Weights of a small mixture-of-experts language model, trained from scratch on English Wikipedia.
Size: 11 layers, width 128.
Experts: 128 experts in each of 11 layers, 64 xIELU neurons an expert, 4 picks a token.
Training: a variant of Adam for the experts, 9856 steps.
Below are experts of layer 7 (counted from 0) of a mixture-of-experts language model. Rows are named router (the router's row for the expert), up (a neuron's input weights, with its number) and show model dimensions 0-127. Each number is 500 + 40 x the weight over its row's rms, rounded and kept within 0 to 999. Numbers have three digits each.
After each expert's rows: a language model's description of what the expert responds to. This comes from a sample of Wikipedia text that the model never trained on.

# expert 27
router:499519479475502576539480452518560520418534537554529486503470509555509475522400495457458460476519513424499555515474468477556547525518550440494532482565547549556534550473531545544465459479448576487466517519483504568504525536459500496546477569520481463484520463448445548534567499577470539529474536556520502477458471519518538601500515517501510541429453511486525505427530453472471556576471
up1:437531523558538547484516482542575433530518497455483513523508432611511455491498485516433501435525605486463481462525548514478462538469515511479455534428493398468456448510535517479587471493482497523527520498497487522494516540555556515505455502521467459488495492447582513522537543560538538495520493531449491511401490520500521505498510480489503611529503567484543543496512580510479556430492
up2:540498470550540514510485529457529520446514524529530499518434420535540473456572479460504467403548477450493469463527480533443471518531526475499515467460536471544531518454463478463464551467448507514525542545476509565521485416469492498576545508564471489483526548516479501442491509496519501460453472519469457576475465536453482533466427486551505482488475383468534564449441399486437496426504
up3:527529508517450467553497551501491529491555553499473523468488564563488468447468515568556558428497541452460520487433549509531504525520484520534475486525477503526511458549508491465614527429499559442509483416509522431523554478557492477513524471609508509496528572511451516580533520526509517479496502565504455418435591541512482470496443422527457494573556490490533485511482504517485505519492
up4:487414472534570512495504548476487544531535523475464529460403494502519558472518428578452452388484537552513447483517490473501501568551498488470503413438481469549442489520495482501526517441494531510483502476472468534503562514505474515496534518477522440458536505494577474505443475559503503514496478550491436508540493497533532508538546555411480560519450480550509515559480534445508487620553
Surname initial letters

# expert 14
router:514504500503468473512479509502515553450550504558537510546449516521512520519467510519451510484501509467492506525517442494587512499530543505471482497530509565483501491439473517505533446442500556423505443548548529513602581588513489506559555596493433471539434463536506529472506442512454487483445514529575492550483459540535464511526493503451538534452521547405590498477522407438466478511456
up1:486455513542552466522485468458537516455474605508523504498448498566445560539527443461547513493466521504447525491492536443525531519589473494468471478499520416491440499427530500467526436502485532410486488440521486472524572496540486545480526464537516539429538473483447533491501484486489481582546600464562527484543474565520517454464525434497506499556468462546494529527570473479473582528538
up2:503502438487514591482507477514480477471458578540447514523511549515479558541514540464552506552471441547511476521450472469462547524495543530532560493544456508470530475465490466526489437514543435595547481526464468553495572530430499508536523501443464553546463432525455429486473543489490427540523519475444509410453520523511506549476500499490478528438521449495479509560525565562559448552441
up3:512448489484500554484514573500466527409523471508519505486602505424455525505395581455551511520458539534502499476501499509499452480494569561520482523531501499475519475476416494575429520464511500488483468574505535531546537467471496501477511571457473444435571537571484532520504410526503533516480544492476529528486472446496464558467526540463451512471568541454576481540520454548512512539464
up4:549513502509504495534516499507453509509567527471542458529557513422517558487530474486511441526461403546429528495519513515497523507575499460492502422444503529554555515544561464488451478517518490547568435536514537430520502422555510486468507549539564535585459508500447579511558453489483524529488507471458527410507506582522465466517522416499560475500544471481572441505522482518534525526471
Mid-word syllable pieces

# expert 46
router:431514453483450532536476498502533520529508522533499583532492545536517466529490469417482424450569512437432567548449487489512500477485547470469532478532583449562575553509524544529484500367506556501431497526527507576528531483428498553503509508563507514480494448492487482570519538522478566530512496514559472508448446533517512503470471484490580515474482498439515511421539466480463510528467
up1:520533518535487494464574635495549546534483536506599461561481480531479498496475480457503520445525518458461500445468441476522472552437545469496496472589588419518491523476442479505496486550454475489428507538525488513533531437508450496474453498510544581463478491513501509528488530485427425539458585436511483449462531490543549459519488525540491519449491541534533505532529505481518449564504
up2:522486457497500505515438557446443572510501469526541494563471441520477477509485507533520543429524479418589472513466546536481484481483555553498527494490539527527441459522490536524567589491523543456485495448460535493540523517433466504474561519446474565478577538523464558434509489518489485456501495496432525543569561483581448535540479565527527457501504425508505467523559490424535565499519
up3:517524540483455498496433470460524408538516559466494489462472496520456453475453514547512454500575485539493488469512470450516415487395539455508467541504537531467457529435521441455509564540518463474544507465557427561464588484517481486581472483580530476559494498479470489472472528449453441470500451479524522429421503506496527512499515476390516525560494503480564498549471450506511493495510
up4:459463571491472434566505439514500490478483445500477514508545479478505425544440495497590588534438543480513505474464476469499531456438518515500567398523477432500593462507582538557473469559497442526555446495477566456528433469513580461465507509444492494463450564528453552527494446553541535476453520478502537497530487494538475517490515480542480529520478491482564500515444493493530482471466
Non-English name consonants

# expert 41
router:493511494499493504531454509508473525515503549526585537505479550458526483543412460459473474478481568465513474517437499405490443576488505418470544497494494572458517555482490561520572504434543505507493458551577457538532562542529549603505468546451430479457460444498535514519461471560462497539456520487623491508474486533537538489513513525524518469468533524450501500484521481426483499465473
up0:508503475491510440516478444487500446441526522454447524500514529488594501499491425537509531403536579506443465473491468487444449470486459488499467528467576434429485522489446472491528566561520484515481484495456450480551444492445575446525562460521483486474492542470449445473563525569524485523466452513530461535551437489545539519546569512491497450508426462426511542545475506546510470552513
up1:432463457473522519528472524511462520513531552507534567521547421446479391504478524559495436483550567444549509514423488451438471499472513489494497470515451477509563481421555520418572515524500481465503445476564527534507452542475463537475544500576517593532514475478432471541455505513501534518471520497470505568481507505516536491506583490392466471453443479503472528450468501496520501475509
up2:479547461492581507564486496541584480558512438521520450545548469482463536544470474530557533535475480453503526521497539495531505467529484525541564440501534480500482536454516565527483497541463566527416480565519503503571565542539486506542538594491510545495441486488491526541502528517458426495463533539519537523555482572472462474515600472530521554576492482488563571505489471438510516424473
up3:499453426447436492482476462515467494474511492529580502484527528489533467610524477485550546544512575526468522457471516551556469534474530540445449454546464536468509561534505540474504532534459466470497514514581501606490546502499457512440442540519462442433511478502505462430440522506511478522499587533517399434473545507455516479476504450500610511486484463497486476498486542531530516467533
Quantity and time words

# expert 34
router:486443444404486554525507496538528477484549495524516572517473537501517507568490472493492426419538560475532565500489454495572451606491558453471496457516493483487567542462488499565562451492518588460441486521491496574515529551476521534547447458513512543489463423460482539534468454494487527589500554487477526463466449516523536549539573532474503569456528512479526512475518448496480505495509
up0:533466555504544536523459535428498569496529469471527498561471459489503530491496482492540549514526524480496498482509423532578397464426590476405525485464456534506458540460443490552564480516477545518445575479489516498593541514493527475549522463457452545526442502478488484585489494512519480510474447484526506541517447529516558543579540477461500435458451498456506444484552511504495551444523
up1:510505512447487549509443428464502506561471500501513542447447515504548426467502500513505481461460536543441508438505430479594399446457545480502491535422522468540472496517533442559552504513535513531532545491450490562471505444527513531527541496546463561448516499496534468519444520552485457475450503464475454440470543510490523464451443508438542580536456453432514556505481509500479538554418
up2:577487403446496575511493401495440510540538534482513556519448492530534521447477542466460471445512524485491479522517522442552514531452589522484504506499474499488487569413487509482544437421492521507480431445458473442534468501540589474446486512491503571521444511564515539538484454473497509487550507494488534477495513546592487509445511408497480497504471441496479522517471534486518588530526
up3:555495521533441520493502425521468513519505521487483438542481493501438578556495420562557540438482453518502493547511485503567535572508461490509478551505477510478460479539537550507508522547521589460469420467520450535511534495481594512459526561515448495449487500491530477514548544570508490576495533485473436510523541550450575550517573497435571540485471503499513472571568540531517499491452
Ordinals and units

# expert 31
router:520491464446474571563464533573564548482472516549529527521519481549513502521467511504508496465576539462481502521485521449488474498479504532491505454514509507574510542400512476515579513463511522447419431560437552561530541562440489512491521532523504513443469494507482529563588439572423498540496585518525519534463462501564492566534521514503553497417519524429529527499549466486483473517471
up9:415497568494571553480453515451576518499461518455541507489474485581549454468467453453497432456540468448505532517507482472508476492470497488456559554502547458565499475510516481463406471472496464518451497482490486530476534495483536475488594466576475453446556510458471491518574549563456516469449517523491429512458479534533459524498434422482481496405463545455477490525522521545491467539441
up10:453490471526526603548489461517558456525509514520539473463482515500483546438543425450508479548584459465512470552466411495532483458498486460474456494523546517457509514529469497492512485470516532497441523488459490558452578469448463537438576504544444533445459523493459542549503513473529583460531417513511412467455570485487507450521477560480490450448540571449496464521538487526513522449470
up11:521507466558499455465513408571447504512502457483442492537484456509512447426495561503521469432473517526523501551490527545454471501569524535505481504414492567460505538429550494476555523458520527416522517538484536469547492549513536498493522557500505513475462444425475587512502572476465500463484543482491493508503517573472503538494584460447537491487577459410553452442461523523462559512479
up12:488461517444547426536491509486530474481479529501548562474540464362480474511462469483537482568472539436453468526559539500519493500484474442451488446528553530485464492442510472448515470494473428522407487513556446513552472462522534515521486492547549432486530437547493464474525373511529444451552571495504506540546544529406536551542490461475511474488535523496492516521520522477500495526478
Word-initial letters and prefixes

# expert 52
router:502531463503479526554467495538545559498545534508504539531486526556525454494466499460488470451546506453452506497458444473523449575520559473464562473573551531508519549477512506555506452498546570511422475527552540530515565537487507517519508547553476533420503511493503554539545454574458552584459541556520438531510462539501488593493488578477550531457490543441549544451518477453503481563459
up0:465508496398493479516468519502505575559488468577497489522446447519571495534528522476538536538557473549472549428538511486455587453479552453470508478533479462595431445469449470514478421425445523504422486540494475524520547507496500469478539528485452528502457452495468515543519464525496481489525584510483453433572532436480473542495414499549507442451536499494505484446515462482503534494500
up1:499521513461507522510490511464442546481498496542518500509535531545561520595513489548561526524434557568411523557480487503462458435494471536441446500484522511477503481448536482565552528415483575537468520508482497491434476443524550510419466488525493438494537394504414494493565431474474470497550524464502434488422504513520459555471533524433503504503500549485465553515481484560518470488451
up2:441516549520500446548461510504489550489451518543531562504512514441506491466497512519527512495514493508500507487511428513472533401532517544420572471534440438540525536525469419518459436537648493569498448507500530440541533450445562485541483539558465443493561501457492503481488518524514535512451453459503432487493467450560526515537530591489478519477497473462542483496538478516508486564557
up3:454501454484475536470419432442495512464444481489481509529479497545496495552466436513514472463430505556479487503511496509518556459431555487425549529412440511568449487483533446495437431508494470457549435540512511517556545489451491494465452566482493520542476521494565562501538482458490547558506521485521508574485478454537472445493467558521547487474413520492515473527474466496522524629524
Name-initial capital syllables

# expert 42
router:516491506487456520459462501499510493497503569552513598531512554515521487526463572464527484500510561471425525488427513468509503540545517436448498505484512470497492554450508533547442452508562545462458464486571464563536573512494571547509519439523514506381532451479511590520490486484459487551417506495536470511516482535572519509439488512542485472525413535473518519522549475417449547489458
up2:473510516562457554523497555444415517522496571471522488545443552465427496442486483547478480505540574491484552450483499533412505494533517500489528384415515509516465550524438567564489465497488494453393453490476552472537530488496548462479570491526511481456473509517569584491462480507433521469548541505491484505495476474515485489516465521494475477559531560514490539509451464415489530455477
up3:500571520542522459451489489505469586453543484496468472553501508611441540508499445434455533547502476476465455499513528477452551609442522529495527494531583514458552428469447536493554417529507555557525492495515428446530519497509458443539529482493454452444541539530483525453576513529476488459503500451534511466467542478458491514484481505561478459486423518458500493539473496429509526465470
up4:538509513550434510523549453525484515483512520557506472447568548590536443534471475540453522549509454412518526490465486462542526480487465471404517555436552547516561541536583466538491493528463463439566543429538475442490496473511492553468540459501501528474471558507517507596535494495462467511525571510583498538476524503501468512412521522482453541489518527555495461443505449501544518502457
up5:457420473453490610493475449492560456483473449549470441504475531494426458552577453537540537478506574527555534463539453538474490510491527507477464444475573540504469458426528579495473487508548539511516487464539461482490529517490418507476553553573515529487566526490548448499455533522536510433483507486460480472543526464447540481537513492495453566507512519506551491535449422464548455518539
Syllable pieces in words

# expert 47
router:455467511424451547540501497509478496544503538532503521488487536568516484547438494475410461455550525480386485503495508482466490515506522486461568538568571502522488595420530568535502468444558553459479455490473497532514536482448479543532502498498431515435452393442531511530500444465463446561453540492469520555536497513501513566468468515530565513492496504484483510485561471439470508538464
up2:473496499495527421537442488442453506567552504474538493480562494571519538447521502441524585447545557467525504487502519488487489520514434527508496565503513541479552479450457492457551556422588518480500448554552509583499547497472536510424446510508479497485551513523529516496520490538381457573457565452530609524540510512462517505498498534494482441527488507535517519530522481519441492452532
up3:474499479448536519482465533537473583472455463523482598514512534545527484555486564429575447525557461516493500528502479479504555545500528511491425483471488469468413488512507532473519443603497542576526554462523564510519503514524484486475475436486533511474524480508468477501499519485489495528452422528491390491611501509515518413522470571451549498513488404504543517494472537520514551526483
up4:492473461473469532489569499540531521437477557488509471497506562490515458534579512550536485505577540474530457461470507431461484513544503515475511461502435474547556516509469567439462466522503498509539477480516443536564543528472478480466511547497469524488544470532569562592484421462475480462468509478432452534510456524501508475421531538480588555529557561502580459473495432517547521590488
up5:458437517348427483528553474507504514504517488516517524522509498462515530540514508489537518482502462533424469515447537487480505478579559523491439545448555518473513512574412483551558574486452444506457431502486531480539462532446482542512545536544561519486535466582511489439531529491500522506479539540459527588575523498499451515544453443502504495452510517465524500492494473415492480448514
Mid-word pieces

# expert 21
router:550488475429450520534471434571559544469605505543513556521465491589495486579490503458526461425535503445499528521454519504539456526519561486420488485525558463558488541486473544557505503455549554472471490508514530522507536528492455563476489575542419496475507469492525502539499451536483546484444537536521453558475511503505511581524500479483565539408481486462526511499576506498497514533427
up0:485440464523446547500442460528405550503508547576577455452463553528509466454519500431446517538409518509506469511464537543551545468487503506502468544528507489443557508534523472587519478481531497455491430456516552506522440530547511579499605494419454411478497507508460517458509482523525460476493516542556500537547506517553465454488515488516551488559515497546449470454465473462520511489546
up1:517573542445525523440502516530510426445586514498478455451396499549474527504460459592559530465438457581468457499549466549479422545566507499477500508511531540492533492530472528499458457577443529528504502526495512510555565557487499500514440507540491534475503463546477475496499496513493544537547557511506406485511512448517501475506517499486583506497539524485566501530481445500408531542435
up2:368467454535540523485467526523469463508530472567492507581547503478523509522495487555563471444595564433528486503522539501500521412521425458487491520510487524507434516487526463468510517534475521488527475516455546503473594543511497467442521503483488521467501472456533506511446566440414505490497532450489538499525490523469530461532521425467486525472494592420492522493567425539518557521450
up3:570541472502476448539573486470558428549560494533471486555500510504501554485492524491485463509465460433487548589468455477488546545479453486493482523529533521560432472513461549540464531564492500439402452573479530488496460480430480470475506448521460505518388530493526474483442508581500497466568504499465505526564467484460611517496466537450423504520500489451503525492480517504495535500553
Mid-word w and bl

# expert 51
router:510417423499427485523480488499545488511507532501530541507451521556548477558473514454493439470574483544418550569469435481503437527537492429419467485513580530529507539487529562495522497479572534478462522478477457517542520496487506535532491538474474508475532415476538547557517546452434519538471580516491419501517470532517498549496483498469577561435474555479584477474521478499508493480449
up1:466549506575521488485492516460506476451518545507493544450510586571492484493423532444527476514497460467538508504450452458509507518518465476514495499512507583567520513544476506542503522520517638503498514490491446486498490454446550453489524453492522464447542520563454475490428479483531541575494471493493445518474578459458483450424480521490456506545533471382563509530514415440519553473507
up2:487440503544458482467510491556436550441464535503579498467548505564591518513437512594571599516493523441533488548487504525476479476488515522465481554536502521481529487538520563555540519520447504452414509457588452460519507525569517515506469568528545486518417501530519453557537469474518421487515475490455522466485563538464480481555526497465541458556528523513482478439532539498511551512507
up3:527511564535480479525489500547460462504495554489546483465506486518555532516463490487506523549403537375511533514458572467498512448510437440579523550524531500482479576513531478513515475562468470523505505468507489515529523512552561568479501437480514480508513489584494548532435450526447478558495585493547501563506539485521581429444511481506443582493465447502451544562502537498462524532527
up4:461453503506466483511458557463535433529520537486558575494507471518564532429542472466505500549492513513482503541475583562516490489512500410457500560529536536507501552468571521547479427481507479507491477398479589522416546536514517535466429522505466494488463460562479526557527489432481480468484460499555586558545495572514520462472548531506516524524495417534540526525538476503477545467555
Mid-name syllables

# expert 16
router:543561458469475580512512488539508541484516546581521498494428587471527452475464533496452485444562542506458462521460521447508495509517496513438533489489531542530545546454497544550512489451579498462476452542546520506494512490401485605510454556505501502518441500515529584526466501559499518501442595590539508480435490539519534562540477543523510540472536536486554528516519465449531502502451
up0:434486458434499504499522526558480567485459512550471566480549421458514482424515490504468506458588491478450485575519435503510497491528473506501501507499547467518554587430579513484511440479421500474456380548551541470521496475480506418474469571517454437538444524474510477491492483577482492453556503473523481429483520500483476503532530549466462457480492466472540437485500479546480493555499
up1:525512515446480413517453519524494530555457461510562503471479468396558461499476519547480498473490536468467556485557599490549496448506475546508513519492489486522433545506551462453488475510494591523429483518501451543473470546558527523514506494517531477501532523509543569449393479431462474485558514537491565473535488512514477494502456544446503570586457540487443544488421452536512493441487
up2:507554553458525515491504528535487490539493546525483503587485460494433481432432423470534507460575414504482561555471501445520584503428474568482434457506513480473488490463502484503516449485477555411442538479488543505505479451434495486521516505535482510486453525481557546522498476450521543520459530526446494474491570508467469469459440566511449476511544586475532538501411416509504495452480
up3:466527523420444503542577446515460492577524506494517524469478620540466488512497528585500523570557510509532474522526490503534544439524478498438583481501498564474496493544477457565515548472545449496472504462560489457526549551498422540563437519523461456404475509543479495466494518524530435521474506547473455526500483469516529508535426628458500516490523503496518513537517516545489518529511
Positional prepositions, conjunctions

# expert 17
router:483522476484459505467498453551570493465516509520527530557476494464528478474495475459454469504518563456450548539453508462525549551462496449467576496510485527538510539456544512568506513458567499523470483561589458542517484586462567580596534511507567528488510508445469535580507452463453552534503522547518513532493433555583477525533508503504529549448476485463532544409484492497501529551440
up2:519481479470473416492477456480530475495528507530480496500515629515543458468474434434524504443460592508494479477474520516495525450545485499557513461506542449517481486509526507491450523508477468487488407570516573489586522570471544485489518535482512463490464527442499508476465508487409483570500588473431476445538555492559525477449501480486543627491486469472520488474437485497427498508488
up3:568519537514469449491510516502615531572537444494504561549519487536515448581462444502469528483500494453434490455535475478412511461592514494432530486541537432429501502463473480509438515533517542519530517417524499511503548465391547492464536486528483493498534535487460471531501563462461449538475519516464519523552403540470474496456478527484537433518495473522572480538487468517470508508453
up4:474514523535538479476496484573511522586502429453483547601571505554501472534476463465421505437522495559479518529451434461532539442461509513482429508475515508477542450476487471474516512488541497534445450465483537516534499520537529470569489457506530445438463502451510482489455505479436488481447550559457507588592498435462579475507511558542533526477505442529519503465544550501512492589490
up5:444495508432495469466389491435457478515519540563478587471468528501489545480505506459510425585508400477501474544591456446524547477439564433441487506474440500520459457489503518530517493530475526543497472478516584489530504515596472450484520496520539470515514477533441524452508533441517544560507525484530535500529543483511520471514517467506505542477450482473506484557503470441497620523497
Decimal points, sentence ends

# expert 13
router:461463459495439569516519483540506473419573517507562565580453485491544483510480497398485407497530498519473538538498477492512476540502502462482530431506504478534551511372501516552584448511522535490468462490542514521586522522476512523539542559488473509472475478523484546550500490549483549530394536541536553544486502535568489520484518530471548514483472537491491527488500447497426544536439
up3:480437488508481526420495514483490521457478539498506526503508553476439493547416484588507570512443522542520445507471577497519528496534509544512531504504604483513499518518580494428486540473473497450449560488484462475552532529446458495470451496536489512481483470497484406568546562543466514494442485520529485408524495581458472580501509466500485491531445459511497540497481537519406545408510
up4:418474556381449526536480540516498502547550505469482489547417489529494493477484506401518463462490585495476512505497498403535529478462505479478492529457569534519518488478527521432527495510520584443439484472454495515456519475510414500469498437481531533524522425403542514497448491448535534570574576536502477465554498544467489494467464505512514500493488477493501426542485457521556513514472
up5:520527465499484473539510502546475537512525487490525480514491494512616426529509517475452537492581571472483567474525491498503507433418502557493424484558499544605481516440597471464460528501482493524507498469581556492575457491457571563432522458556463495478467546461568485456558480541558504549508498508516536512542565519507446492523489506488492503428420548450485503477529506501489492507502
up6:533490498516521495500514529450544457459527597512448490591566486540582557496491473487493441446452515585541436522511472522573490546591478499510590457550506455496449552454467541549509567520516531492494540497510520550554527525486460494570491514507492518540571490509520438571500527472493468453487571481484516535461561577517475512435493448539499509530485500453460446510441465532507502451515
Copulas and table pipes

# expert 4
router:530484490495468501504480447569559539446503533531502558516418476481466403547464595460487434467570527487445492502462455516481470493476549477452545489518490519530549564396474491553576451447517522482466442533496461504538541506453490539519487514512473458504450508465544542503501470504441527520521536538493476527483507559501464579486539567507542546494489542459586590550527498497499576519538
up55:499469547585438502496446505464525603450440534478505514515497480484514524614469537521531435539526548507522483517493477451434513502584492495485485414482453539533534520447491483468514509496556529554484529529594532481485498491512482474545518463440484560528538507554521513534532514414441514489529535516496591456469542542468444491423471564514518493525455514495497439515430482556445502559491
up56:478448489524513492505553525494496548443477533528512539469525500537567526539523492554467455539537520545467468421484431458520556576493519452454509412505475474555509497562538505533442446510436547517542434589491541469515517482494447496532456460514520453456485484413516530563469544526522575496522469445526467484452454494476499470420401509482530470397546512456484484534543471529502472468482
up57:557499453504571480480429541488533489474513505488443539481450550503504510474483497512452562535476469435473474466503500435530484549487495451526556537486556556601453501530521501541527482493505507514463505485533484585607558461556516478565538482456585441489429447550480517479556464463451480513532528494503506438486562553490431541548525487458515521552550491431547525515569551517472536539484
up58:505500479430488551475512506492532523527488405543489472476408454511440478525515499510460490547533530509484479528474476452518525570538613501554394504502427525519518441479499520535553417459499501518509520545496548514546536482547521587473518527459460430489496431547574511519433532444525551463512464521563497435490426514472543483498522494521474549462548511522477423517498520440498451484517
Relational prepositions

# expert 62
router:533516486462473509478428486492544572520541510525448576512404568527536453532442504477496497475476518452438469516399537484475472519488528517478525470497476480543472551460496498481595485425553518424429460496546522496560551522493553527496482513526451440535415489485463528515493470539494496531440472535546523585458502501516479539496541520495540507466512538422523549528542472388475487499454
up1:520499469469510516482514409540507488532531534515562509489542471541505479498504523505499470506504540490557573514506509524501554549464451562552532512498393462517500477469488472474502473467471522446472503482512490482545510472497514498468587538440432507468520402478474451536575521548476535495527507531392500452377520526529505518551546528498422408458412504408505471524467493555504501495541
up2:511550507495507491511448568563546509472513508466533547450590494542484470508495430458482504423449465486522472540452505476483556483530462517487567493460448472495519551479453529470518551433452509468508518511444541478549518557471542508594529517500453466507544439509519472473474520488497495449545486617529514429503459502563513507526563495497479479511535532482529451470583548455592485515391
up3:445494519506440556531552536524458479533502443498602521484411472463452444512448523496498456513462534500545515486492524525447491527454550503518441507444438413499534476566503509497535578460500465522518486496486527554555472530527577477452465540522494525491447476507471543465555522485465527528485601478515451489442581505477542548476531438464569527449537572471510456510518509467473500439575
up4:487459524501453478496409422564512477467538519495560471529492516546530443511545478459504523491492470527502483533457514481420493489627513483467465588521550514510546531509490518500468495521518468498481462481518461497582431456513501547529507522427487476542539453508485560455496515580547474443515497467475525450487464443520534526527500548378509510451494496562589414550473450477525462522517
Infobox labels, re-min-

# expert 22
router:525507496509473547575496430483493491481497539563505564505503572564491465478408528500474481457508563490418554564414498535480444505489551448442518506527516461497529556541462568541527452452589563519450468479533517498550512480476511535510527522553432483523469473471510546515538454473488565542494536578542482571502509550500495476443487462542546541548452471481515494434520467433458545526516
up0:543579498540494483551425500538530521423500493511528566495474522520525526530519485542520541551518531509402528494496512537467411552439483517437524477471555517547462500507437434503589455502557501495562481546430478520469523517502519509497528489489504512511573467445517515529445535505522596499579512430522498484486542486556467559542506414492448437473498495506499471500509478537596480564456
up1:445538565456392462585525564511507451471498450451464492503516480480520543540568462512565542470569516521489585547535542515539463515483486549557458509490498498542500497493502573464460540498539536507476496520481517518573475518460511474511469478455478482506443516448501491577556552504485452561549531467470582509509511615499440498507569443482553573496525496469552492545469495517435499477504
up2:523574526519438473496544547504452527483524556496481450505515518510448448534471574531527475527521532449518433561529530475475508504550414493422520491539492524486541416511482507489489498463498504515519465469482534523471446494446447529455406470538476457498448519508483473560541530537475484465515590498495470517492476421550460593509487434440523481513532485536522504518626562414487492479448
up3:494440405487456495508538500543522541522476545560480466483472546536584458538483468508501454500514587468519568505476545484506515445535455501549539504500464477565509521497611454480558489497431557498446539490533535460526557476488541488489504518553530563463469481518453549520507482484454503473518560539510502523503424582491515495387454493473471530504452486499584492474577471513424497460451
Mid-word consonant syllables

# expert 60
router:490504485489443584481582527496501536410511545525498522539459502557515476571374515478498456468530505454488544541452460470526486560503512468483488421497534569548515525488436518526526457485513551510466488524565487444563503489407500539503537503557463506479501455520483560590545478531524561500461549588546492521529435538515508530492556503554500514493453501487496516482548469460481589526479
up0:419571472484472521489498489471537465559473505513518557470481528557479536540548487561494508376559513488399499455505450476476481482490547523546473497441563457580457538553448472588503540535516540545469491535526549511499456519536511466470454512485531442501510470547486565544539411464503555495534481419514502526533444508536456473491507438465581491491556471459515471467530504471528533521529
up1:514446419562542519425508543532519592546435440498495529509452448526488566477501561479477419550557474490468513520488550507426486482484531467503481478559481524484562494546430444471513477506519495477516505452479473479413567622519545520521493466510518495507452487499430511478399501498450517553504533477545574519498514531483425522522539529471523457546482524536506551467472484507446489548517
up2:512478526441458471446470510540459582489538494482497524504494462523515471487544558506520520519509490416543464544467478438514543481544496484552449465591455494504553525446444468483533471443475480522481465466462539583476486508482533458522541463562486483463494428471534482485443427427483586472487530642444433522508496479573454482477468573525514501525466499486523472467436509519481562501482
up3:551507507433516489503468541475527537502518459475469538481519461519551489559492532503534516556471452491520426572488500441529478544487562492485443582443523529508448540511478512519514565492522539515438513520479475479523505443453601430586487449540442411504562452515471434532568530472503465496498469530482450567488472556457452518482461561503477479532500534409415546462497479534481491530466
Past-tense verbs and endings

# expert 1
router:448501458440564553515451452514521493427536513527572547473467528466518514523506501455438456465483553442513515496461459506500507552523552479507570494511541570517530553477496527509539494463559548469492473516514417553491520550508513560544487567516477520524473474485454570490455398542447566567430506561502515510479503542465553499535515531524522506467442521451583509491528418473443468562453
up17:506500542567483452555531500508477499487545618452481467566470460522521486552438499463451485479450528490522476495488544524526491524547469487517473486511505492528514547527527557519526518414441488516417510429449486449507504538515484550529527474521559560517442455533455550509504471523553561475529459562553526500475397493537473546510501409565548578513453476511459527416478496483554509436510
up18:426480551406534478447441535521491524503522460517412562537531506487465527465483469472507504457457453491547488601460387509486525532554579506474509483434482512499445467538497504540525502488437466465499594471475505482515508489549499513503540552544555515472472462486530518493573455483479487525491621479544489552498520538486449538503512525514563512451529449484519475470541502538561451481421
up19:438523508541489542496493547496499588453492522527457484464557521474451468457493483500476571470465568498477522519449537508486545580534540517491432449518522457488535511513584454527537499429548472485548462480485524413518538505449559522472485469515474441590521443571512549542516542532480524572437472541504560444504501467542539469513390520580516516478480444534484474493507491430518453506514
up20:465515441462543496447499557507506554453515511539528459473575470520476516492497411487480567456527506532433575463507492556470499541516500584459567452518461522526516465519505554458453504496517428502489458525600484522521520474521510469524549537496475538449464493474490503551507485468519451624448481417504535504451459480535547461524462528607584501496468512491537501479418516553516515466502
Time-span nouns and digits

# expert 5
router:530443493479439545524463491511524552443529520521487537517483532504521483516480525426489500442506552448472514527506450471540467564488544455449555479518556575467510542435552531528513477454515516454496457543581475579548511544476535541544491519513506460478543449514511556516507443591498554540459541586543478529456467562514476570465516505447524552504475512468508511449612453460461494545440
up1:456582463490505537428468567515510600458510476571451496446498498527523463475477455519487468608461499463516522507498488427502479582465515504474465543526489532516560466563469528505544441541494479500541522500492482451473494526528509500523492476436514473455501513483446512528466464521466569409461469527469472528509514505475440487462583497524571503533473591499450469486522437478528441418412
up2:497558504432514516533515513417450553477526483484476486587446564546511505466493483521548520487523550514508492486451482514469508502537438520480498482478556536467461455437530526485583514424530461588489532546527477491553499608506516527465479523516534441500376492508490463494557519436420530478528500482466472565484495550493529498507458476453580471528528478450491434452526529415497531545470
up3:465406553442413400494495475539472579458450509521505503483569490506447529528475516584484473489502508552546474550510556476451440456479499518494542480475478472500510506542454483520489507522519495428496543548485490439582512481571568533533435531535475452487495513477561489472502516466510565580548487498565483546452502519504513599541498494518504547551487567485510489568554458523467513449474
up4:618442423477483486451479502475533540414494465562491533516527526432524490482537528462495450586531463574481538381480483579520494557495461500469407566481502547451423486407518576567474482516475519488497472528522493542455528489534499481514511451430430473514486529526525549488486464512555476527478485568476503510503509478515564534472510475484572494480477496465481461509512505512481510508532
Digits in years, scores